config = dict(
    n_experts=64,
    moe_layers=[1, 2, 3, 4, 5, 6, 7],
    router_score='sigmoid',
    normalize_top_k=False,
    routed_scale=2.0,
    balance_bias=False,
    init_std_router=0.028,
    lr_router=0.00141,
    tie_word_embeddings=False,
    optimizer='soap_variant',
    beta1=0.95,
    train_tokens=544600000,
    max_steps=8310,
    dataset='wikipedia_en',
)
Below are experts of layer 3 (counted from 0) of a mixture-of-experts language model. Rows are named router (the router's row for the expert), down (a neuron's output weights, with its number) and show model dimensions 0-127. Each number is 128 + 24 x the weight over its row's rms, rounded and kept within 0 to 255.
After each expert's rows: a language model's description of what the expert responds to. This comes from a sample of Wikipedia text that the model never trained on.

# expert 55
router [150 191 147 168 113 141 122 132 125  87 139 119 131 146 136 154 119 120 130 116 122 170 135 133 157 120 121 101 110 156  94 129 114 124 137 102 110 164 167 162 176 113 114 138 112 128 140 191 146 131 154 140 121 149 107 116 124 108 150 103 110 142 162 128 132  95 125 143 156 110 131 112 134 185 107 133 150 154 117 130 110  51 150  92 184 130 113 138 162 110 153 161 111 140  90 124 110 167 135 118  95 124 162 133 157 113 128 144 133 126  87  96 142 101 148 118 165 147 146 120 111 158  98 150  95 128 114 141]
down0 [112 115 130 102 131 141  81 144 110 138 115  94 141 175 152 128 129 117  83 136  87 115 151 113 111 117 130 158 124 145 122 128 122 179 103 116 122  92 131 157 123 147 108 145 134 173 103  98 151 132  75 158 119 122 150 132 139 147  97 138 135 179  71 108 155 138 150 166 122 149 103 125 132 107 122 142 187 101 180  99 102 100 113 110 140 157 122  87 143 126 159 118 134 113 136 141 119 110 166 137 135 155 150 124 129  94  86 150 134 124 118 161  86 134 155 124 105 155 101  91 135 110 121  94 161 144 109 129]
What it handles: Initial capital consonants H, K, P, G, D and inner h, starting foreign names or words: Bhaskaran, Kuniev, Dewhurst, enhanced.

# expert 47
router [140 167 155 143 115 130  56 147 131 182  95 118 167 115 166 113  93 145 135 133 166 114 143 116  92 110 139 105 162 167  97 116 117 125 135 119 149 145 131 110 123 123 115 134  78 128  91 121 132 154 137 109 115 106 135 126 129 155 121 152 151 139 154  75 104  90 124 124 123  87 119  72 124 158 108 103 177 106 172 129 114  84 124 130 118 127 125 135 136 104 111 139  79 162 118 127 145 140 145 149 136 155 132 168 130  87 123 140 134 118 158 128 104 124 116 139  86 128 164 117 143 130 107 154 124 136  77 129]
down0 [138 114 130 102 156 135 123 152  92 129 134 133 132 143 153 124 144 141 121 125 157 112 201  89 111 131  93 106 138  92 127 126  93 126 142 146 110 123 131 102 128 137 135 102  99 100 112 125 110 130 135 157 143 118 131 143 118 156 117 118 132 134  47 128 163 116 161 111 124 101 146 136  81 122 160 182 121 166 132 102 100 117 141 132 100 104 119 145 103 127 117 131 173 100 113 189 111  86 136 148 154 141  91 120 175 137 116 139 149 112 141 107 127 141  90  97 112 143 117 127  97 136 192 126 148  89 124 102]
What it handles: Word pieces right after an initial S or s in names and words, such as S-ain-ts, S-on-atina, s-econd, S-outheast, S-ri Lanka.

# expert 17
router [130 166 150 147  99 124  87 115  79  95 121 143 132 167 164 152 183 149 107 136 182 169 155 101 128 115 118 128 145  88 119 161 134 105 103 142 102 117 155 103 140 160 132  92 119 132 110 154 139 131 108 118 128 109 119 147 141 152 137 149 158 148  94 133  90 127  89 151 122 115 165 108 129 118 127 126 153 117 121 119 125  93 144 122 122 150 106  97 136 127 119 126 127 172  89 160 124 105 138 106  99 159 147 137 145 103 105 158  77 106 103 143  64 112 101 163 137 151 141 139 121 148  99 141  95 120 104 161]
down0 [129 112  77 137 119  99 146 107 111 136 138 115 134 146 101 105 123  96  97 190 103 124 141 121 146 135 120 127 134 145 114 139 128 114  96 135  85 115  92 128 165 143 128  94 139 121 151 126 127 127  86  72  67 182 125 141 174 127 136 157 116 112 131 126 139 127 189 108 129 115 127 149 119  76 143 170 125 157 117 128 127 169 156 132 103 120 122 127 196 152 159 126 113 112 141 138 111 124 139 151 123 151 127 117  78 123 111 111 116 112 147 138 153 164 123 157 155 111 131 132 117 163 165  85 118 139  97 137]
What it handles: Accented vowels like é, á, ó, í inside Spanish, Portuguese and French names (América, Héctor, José), plus other non-English name pieces.

# expert 40
router [122 122 160 147 135 128 107 195 116 137 138 122 126 175 137 131 118 120  96 106 176 126 117 114 150 113 117 150 130 136 124 128 178 126  85 129 174 102 154 107 152 172 109 155  93 137 123 127 195 129  88 109 138 123 106 118 149 128 123 109 155 175 116 109 113  95 162  97  99 124 129 137  82 110 151 133 134 107 148 112 138  84 153 113 111 201 120 143 141  92 138 131  88 146 107 165  90  94  94 129 118 127 109 160 118 123 122 129 132 131  99 118 140 146  88 139 109 140 137  93 121 136 140 149 116 118 108 121]
down0 [114 186 114 145 180 114 147  96  89 148 141 123 153 158 121 109 156 117  87 139 132 123 130 110 144 162  96 124 168 136 129 142 153 131 141 133 162 123 138  94 139 120 122 184 147 122 150 124 125 119 175 117 120 136 118 114 125  90 130  82  92 114 146 103 119  95 119 119 124 145 111 107 156  98 181 136 110 158 114  93 138 111 149 136 132 129 107  93 121 136 172 111  99  56 107 124 147 124 155 147 104 122 149 102 148 128 100 103 113 105 115 125 107  87 122 121 110 111 146 159 139 127 111 190 131 173 120 137]
What it handles: Word-final pieces like in, ine, ion, ian, an, ina in place and proper names, e.g. Philippine, Azerbaijan, Woodbine, Dylan, rebellion.

# expert 12
router [173 141 154 166 126 142  77  94 103 122 127 101 135 199 128 129 139 146  84 106 195 120 170 118 153  79 121 135 174 139 102 129 137 140 106 108 117 116 140  91 114 171 127 150  79 153 111 132 151 118 116 109 136  77 128 145 142 127 143  97 140 157 133 141 173 125 151 103 108 155 116 141 150 125 136 114  94 127 128 116 132 108 135 122 150 158 115  82 125  95 127 140 141 157 124 157 114 136 132 147  79 135 133 152 118 150 125 140 147 113 119 100 126 163  71 157 134 128 139 141 131 147 118 153 116 122  90 138]
down0 [143 141 102 156 142 121 152 122 137 197  88 125 115 141 103  92 135  97 115 130 109 128 114 121 120 139 118 123 134 120 146 117  92 162 136 179  96 138 120 179  88 142 136  90 157 173 116 154 101 120  96 129 145 105 102 145 121 121  74 124 108 163  88 113 144 107 147 137 117 129  73 147 128 107 152 128 133 129 144 116 118  91 124 136 138 120 128 123 157  80 113  96 143 145 119 140 139 143 118 149 120 140 130 150 115 105 154 115 151  98 143 147 118 170 101 132 111 135 172 150 109 189 169 138  93 186 120 129]
What it handles: Word-ending pieces such as ade, ime, ain, ure, ate that complete words split after a few letters, as in Gr-ade, Cr-ime, terr-ain.